Weights of a small mixture-of-experts language model, trained from scratch on English Wikipedia.
Size: 12 layers, width 320, vocabulary 8192, 27.9M parameters.
Experts: 16 experts in each of 12 layers, 96 GeGLU neurons an expert, 3 picks a token, a sigmoid router.
Training: a variant of Muon for the experts, 714M tokens.
Below are experts of layer 9 (counted from 0) of a mixture-of-experts language model. Rows are named router (the router's row for the expert), gate (a neuron's input weights, with its number), up (a neuron's input weights, with its number), down (a neuron's output weights, with its number) and show model dimensions 160-239. Each number is 128 + 24 x the weight over its row's rms, rounded and kept within 0 to 255. Numbers have three digits each.
Before each expert's rows: "raises" lists some tokens whose logits its average output raises strongly, later layers aside. This comes from a sample of Wikipedia text that the model never trained on.

# expert 2
raises: "hem", "sburg", "spite", "arch", "ér"
router:107150133125129124119125096137117128142140122166098127127136118120097132153159155139161138124156119127136099160140109105116165176122097145150133130113103132133153167086148094152157138134103124113109089097114091154071121160156090104122138076
gate0:129089158176130078094055089137105106113097115113131120142122105125149121152149123092134127105087137161164103121129119129094114140111091089177189171115130119157116111126117164165149176148098173102154133152122101140122099136113156087128106084
up0:117127102157137127111101114106150124114124123122113127075149117110106136120120134153130140140147121183115125095094091161132130139124082132118128094111139117121129126133140130106104141104167142133117126130158143133145118122131122134094180103
down0:147116139121087213143107134109163137098135101133103115153138124090133133081122123127111124131103147157124142116153110124164102112122071170155158101123118111113134147143133093159139084124156071114129153137137132125168095080113086134134137090
gate1:105137132109112166161098165126151080137118160143078137131155143145132130125099154137149091175152114112147149131117101131081096101148152154180131119155119127106105140151131115091097173143167147113107111117101111122118124146183110123137170187
up1:123147165113130128097104061127151126102140146100111172129146116127153141134114138117126127109213123125170125187099108142128121131147138098137120132071149113142133125108126115114160147147139107154166117113117143120150161137118136088150096095
down1:088145153135142144160147134162140191127126128161148113139123138128113132121121128119136151122180103143159119107140170137104118099118179133110145131164125165114117133103107121165097130138150125155090108149119116133116100114130129140147128136
gate2:130101127118157144122149121149104096129110111113129084139137121120106114160124145146124109114151121114141133128122089125126138144110133133104129126151090160082163127077123121108164105109137156091137114105126117175129081131126096146126161111
up2:149118137108114174115123150110140129162110162118129142164084151137058174158072108114098190126160155112111095110141088141108106125124129167130086127118108143170133095183163116157068109130155174110120123132195139137104107128168169131099108119
down2:139090117139114141124150121120132160122099120167151146149148097089114085113121136165098112136122136070138147112120163136104096100121116101127094107092071153114162139127129166120147111100117119132158151181147125086108179118156145090113111114
gate3:130099122116113085128119081103141110071071107098103151139116112129108142106110105168139114108124100107107094144152138138111121141068154099120095103111075160108130142133130125112122106171139132099131125125104108113064118105134125142150128086
up3:090096117112137128095148095154110122155061139106136137129148135129141114150126111138145167131126137133172151108150129166140145112129127156137133075133124140100144072121086143121121081166132107171137159124139100151149150145131128170113143124
down3:117144132150145096158121153113116127125128175110084086170102124119090131082163158134101107119134108119140200104185144150131079098132162126131171123087131107075132111127127118121101129096129130118163122118151178128123099153110164133103171099
gate4:103169132133114141167105124153130151137096149158136138142107108172113109118105186120130168109136138141133107137133107118118131109127137128117143153137139138154094160127125111121160129136123146144149098113102159116136132139138117094183108124
up4:120151116121136123129130082076128152130135137157127123131091161071135096129159147149127137165121103153090145111111113095093137140089107148136130159120145128123117151186126118143126140165195132135128185102144148141143151145128118113099104101
down4:123179115110147126098184100150112131132140143154114110109100119103111097140136126129121166139172148120153104133134144130128128112126134123129142123167121107153112163094152107138143065178088142146144141113146136105153101172105077126108130169
gate5:156146143130118083149111151086110081149130120172111138093122128135107037142127102139152088131083145105090113131154145094151129174160132113155090060080117100079119122113162132137124121108132122146142132157109132103135154130143117121115140158
up5:140139139091099153113083136150111134128155112146118127159184111159118119133116143130097147115076148138177109137096128131130140111106091115117168143153104132107138122146089157164123123161101120095096083083141083143161160145132136115095165065
down5:106142110119162163128142160119127143097134120159133098142113151119137140093079138177111158103153093125113105112098119151131145151150089110129130103094098159131144119142102113091121100125138094146136141074140112146165121125134102112059155098
gate6:155131138140110119147113062168143112149142151102146133175112102151117109118154154142126143085138150095146138169120108129112133145110135163154126118128169100119115132094093088112056122177131137140115135115104131154104123097126145167134116113
up6:103110127135119148114124162138140124154130106116141133142171088160121157101100118147164127164060096120172066122148146119098136174182170112128142124111116096156150133160108090154101123160157098127143142144122132106120126158152115132112102094
down6:113133130148112142176147119147123131110102119119150121123113107114164161115104102115096123106135162093132108060132134159161113140155089131164123102156109125146178124149089150134125143113115190094144130141077165148143149101132114144140107118
gate7:138135136124125144114093125098100140121138155136102163115117129118113120127151118125136165130112148122121145156141113150157150121127105182154113095132113144095120186120113117115109101102100155120120123117125061134118082169166128112140131080
up7:163123073096150127142119119177168109123083123147163088133129134112146129143090144115118150108162122122129115114110134104122105153105146132101118125108149146178132145117105140106144113158105145134145141130115155123147154132105127081095132112
down7:113129191074124145117110156119120104119089139138163110121095155131145140177112088147133140155154138159143106123141102135166164103158132121120115092128093119105151135127132122103143127146151114119139139152145098145166104127085118098151130152

# expert 14
raises: "\n", " |", "===", "^{", "|", " ("
router:086178140145091141133158127099150146143070138161099129144131149125090120125110098147118119098146142119135168134136114145100115116149126066106120097164159117076165114136137156158118143112128173126112109117148165123130131102173137159119147114
gate0:146145163096136103132152128085146129091101112142111089147177162117163091123096079082175131133138126201098119092118138144151117099108168134101114111119140108137182095142123110151077136118173123120100130137097147155127167142132170100158139133
up0:170150165074082119131154134112136159116170177119110145159142149141060157168159139140118132104126173177113128147148142143111148149146133135111108122165139119135176143147150128075160110117130142124108098139183137135129136097119137123120131142
down0:178147154092132140125164143068117114141163188104131137156138129135123132097143084133104127121083099126188146098129124122103113128147096133072132134111151132133144101143114155108156146098161119121188116107155111117146076110122110149122156103
gate1:185147111100108144129173096128121111112141133133096093141109138127150114112142114101136106176101125148150129133121150120149135114137100076123141150146145132120092100150153135180121130157165123121101117106145145170112164171146141122140103152
up1:115110139144140136134116107108160122126123158126145132125121107139155145153123141135144120104103143163101184140160141139103120122127136136130143110111125134139102143142118094111148124091109122140138151178109113138153134121110157101173117136
down1:136135163166110115162186118108138159149112098130112132146114118100157138130093138134139142160164152159172124137135132115147135104121151124097107104164127102151092104107118070144118130128111121120112087115181147113091106115096108085139090127
gate2:156160111132153169142118131104127170127138124133125112095090152161116122123111161153147168140157145156113111128160087154145091126114164146124149119124115166111155096129088108132178126101138125150123134116099149120130116143122116154081109104
up2:157164126140192127147088107117101105082106094099147104137125151085117115137164138086107092085131084126155155077174113122160117087128126150117076149111076120123113156138174173123118142129121157130130112150131094172169088144150111140151109176
down2:108127082094125145136090106122141111124169114139103147190100111139100119138097142104112144114114099166158168145125113162123118114140164131174144140119142176159120137129103112176116157133136127151118128121119113120127146120131089097077157150
gate3:126105157094146134106107146158106108131172137118116137114134103185130160117132118136173151163147161097133119152110120143123155137085133114119114137107188136114095125134089122189149113095170127104112137108118079098101075122124162130135153144
up3:122158140157147137136089137134143116137142103149124141127133114131139143159078132115143135089094130116120156098159171140148128147106159128133113122112115128118136138075157130090139141121114096187102105126156170155110108099144123115124106130
down3:096143173110161086135114113149122093138113131114143106113144115159091095094139128139110135119134125063149126117142125110127154130104140128155154139098112080125149182127137125083087075120104109126163136107103150199132152135143136133092155110
gate4:133149124113159163112134113135108180114093111152135160093109117123124153138111096136111148119101154068121124084133132101120115121110095144106139142157105099100092103109138100110097112085146153139170144075122116150163126111122184155183168115
up4:080151089137146116107148105142133152134093161133155149140168116111074126111147136105119129101105112106125090138088118089167147138122115146196100127111124138160146139113129145141125148107080169153133082112112068140091137084128130119161092150
down4:129091134155134091114118137092136144102116094146107130175074087181109066111158125105112134145078160167106123111134095130132136132142098158116104081066137157123129108081141133158139102132121122138142100143130152121076096143126089112142182121
gate5:107110117099104115123108136153127141118181146145120104162143101116129117115128116118131102128084137166090138137144111106112129134132126137116150119128143108121108136142122146162088151107170139116126144085091132082167131139167146134098116164
up5:120132099136122106119143146151097090143139075153058128108163141157121120098113133113177144094092132153137094145127150106121136072146124136136129150163161128110110166096098160117137147084127103088109162146126096167125123100152102121081155134
down5:108088122191100129154102157110135148142122167110152126156164096129145109168107081113102155057135162127134134151119139147150154129117107167074121126094126122099096142125146110108116125167121131084121117155129190113131162108142167117107134144
gate6:074123140153112109137115137116149114132103120146133160108160133145124142171139125151142117104124062144128152121098124116100094160131148123117113116097107121145115096135114139097110130105119135122125126065119119160129151142110132146085125185
up6:110128085155130110151138175095106113132088140080176165075146096159148124129059132136132141147160074143139153135137147086154115120103142150116097143108144124148126126096139130113132138131152128105128131166098128123125123107134120154145114122
down6:130133125142104128089139080108139108118128141132084140098107147108151123159153153139136138097126135131125092124125113133158168127143113132121156139131119164169140140117148131179086139131139113110124143134128126128148138094135114128127138120
gate7:095108102154108093090144112094130104138097116113129160094132098112143155124088112122107099140136116169123155103163100094141111103109123149077134138157143144081103144134173114123092118132107128166107165117118131132093116148105107147117121144
up7:148111137142133093149116147097121131100147165118131112128162109086127092140131097139148159144091108096177097120121118159153109111124119079119063129133099119082126139111148131097110130115099180150133154152139139099153104127133110114093179188
down7:112092142100063133081134112131108175154100162145122120099114106134123155131132098110141123096144085093158126088141163147131129130127104112164140087120188155117132112110123152165119145145169086138121154149094091122091112139103099096166138125

# expert 8
raises: "1", "4", "3", "2", "5", "0"
router:095135138192143153152114160130149167118120134136104108082167104159149129169108135147118146129135161130109153104133121135141108157147101155112145134144129122122176116136119165085158159167088133163103115165114113145149119113194101126106121118
gate0:135115149138119151089167134099127123118081137092157127139091142108127130128123153138082174133133131146120154084115157144139150158133080103112104100155150099184128130104147170092147122134138113121153082078145101130136123178110129157117158116
up0:143105154115148122153137122085173150113120127092171149128107133107140155084183119084108159160110138131117141088136114138148104134126133139120128119115114146107107150118147164146151134120139110140092107109142105127109088178157150127129122166
down0:155161109101098150137139112155128154091135126120132187154127142091139133119090139140126108090079102101161136140134101098151128120148137154161157119093120113123144109137128120105156165132119125129149129141179117113101130113119127181146118106
gate1:129112156132134134145152124088148111104126086151138145125125112131137116105141136109112113135131132105174157123124132102116136156120169106097111103110164125108096108107178142127114164085079119134094159112108071106140127104175102111100127122
up1:108144134119146158081150113128116156151128140149134137136120098123103139114137107135107135170136158138113126130157165146119146132138086125185132122180139145118057120130092145137180120103072139151109140151104167130152112121123151114125099142
down1:109155175096151110137101137136095097136094096112115081151129116142104108116113112153074131122101159129128112125123131162137113182101086150175097118150093148125135131094115093143100132142097111138136122138137109069123129132163115147133129137
gate2:130138135133121191132144112118103086132100075121116139103097101142128126172152111093104121113117116120103098117115096131129107134107115151111115127153115141106089119149128109087109165128082147142110142051108114175161142140176111111069115154
up2:115140148125153139104133114137101133131142083125118136135086126138150145127113120125180124156137146112143099128174040108152136151132090146149114133104142132112123151127066133116140109127123103129161099065105099136132151116146154144110113145
down2:122158126084120144129153105121124124155154121141109175122104100144137128143101117167144091111131126105101116117152110145128083167138152151134119166102132101129134135156106147145117129111106101151154113108131101100139131097116125117141143135
gate3:135139153143145103159160125070091121116145154121122153098144114126136144120103145151137133125147147154157126159110076148134163121133151137120099123135131152104135128197095132144128110103122171130155137141126117144108135106115101107097135116
up3:140106190147111114131096103090157132118110077115188146101144110097134097118166116119109141095166153148168115115115127137145112161119109139143136147138125143176122130133139144166136158114151139106135122142126148153126120091130082111100149124
down3:117118167127135128142174121082057111132125152119118081133149132079119140127183137156128133103138156098155114131120110125111154098104140145102073132124113149126111155131177142076109105142140153162108093134153117085147094145141111132177139153
gate4:087177121138102083151117129101129130143115086132132167130114073112114152164156126145105160177094136124169146138126117142130111150131143137116086102098128150119118130117127124151074138155111132139101159085119123106180112071138109141111133152
up4:133115143145118134136112113113094140119152111161105111146126103113093158134139114129132131142148117155124144137179140141106141117150164073114113131138117147150104132092073100098152149070143149161121160172151099153136119146113117115103157137
down4:158163104120141122113123103165070133132108102158128149088134139144139146114126130097149142133082108114128128132156105120170126153089131137146146112117121148166140097108160159128104134154158164111107110150159136083080118109114064112170147119
gate5:095117174132082167170127094101143105119125139142110150117147138116159148100132126150125123147164162137126134106100096083081143145105133083080106136123152155128125123154116172141163115142122093158136141143128094118121125101144110099078135117
up5:129142164173106108129134153150123175129112146132136130130153124148142149143130102151134099167122169166137118127084123141135104120074153136099113124102119138137125138108142178091152121123112105223141097117105082171110138152182143156136071140
down5:090117118082136119097118129132148069163152135117168112129123100144099130138160108099131145144140117116130124099160131117085163108146139133136146151143104142119110140101110107127129149147138161108110108105118192097139095102103149066079158134
gate6:149147123163119137126131115113131101129119146113146138141120131116111154137103143109141090137135149176144111186143119111081143127105118100111138153128112144185159116101146108155135081113131157129111126078122127164138165141147143123141124117
up6:096112122169156164130164145090130129128103131112106122111129150095161133131133126120120200148151105129156183113090135134122111122122178139167110135126135116134174162124151130057147128177099124110117151139138161153126154116093131155156103161
down6:086098145145122126112116087130129139132086123125133100090148175080095155131148096111122136133125080173166144162118124118119103167135119133157143144133122176147144179156136174153129155136145102099115161098113154116141085103093126095103125138
gate7:186132104175117106142131137154169123108139147135125107085150109111148124155148136161132051177140157148130104120107144119118125102118126140122136107135161123166142150124168160148167154115129130182141124138118089118089094128129132177150078122
up7:138123102115121089150165157070090087132126146117140095152139156141150165150097122132131206103127125141109096138138133116142108116112163088145112164130089121125103097151131111133091152135160109122148156124146108105146175148161109143144098106
down7:107085118132108114171154123134131118117105105158174089174107179118135189117115116110121175142138115155113130128141178137117160106146130122105120154123154110113108138135096137124123119110094136160102116147159157097145102144114173087147174102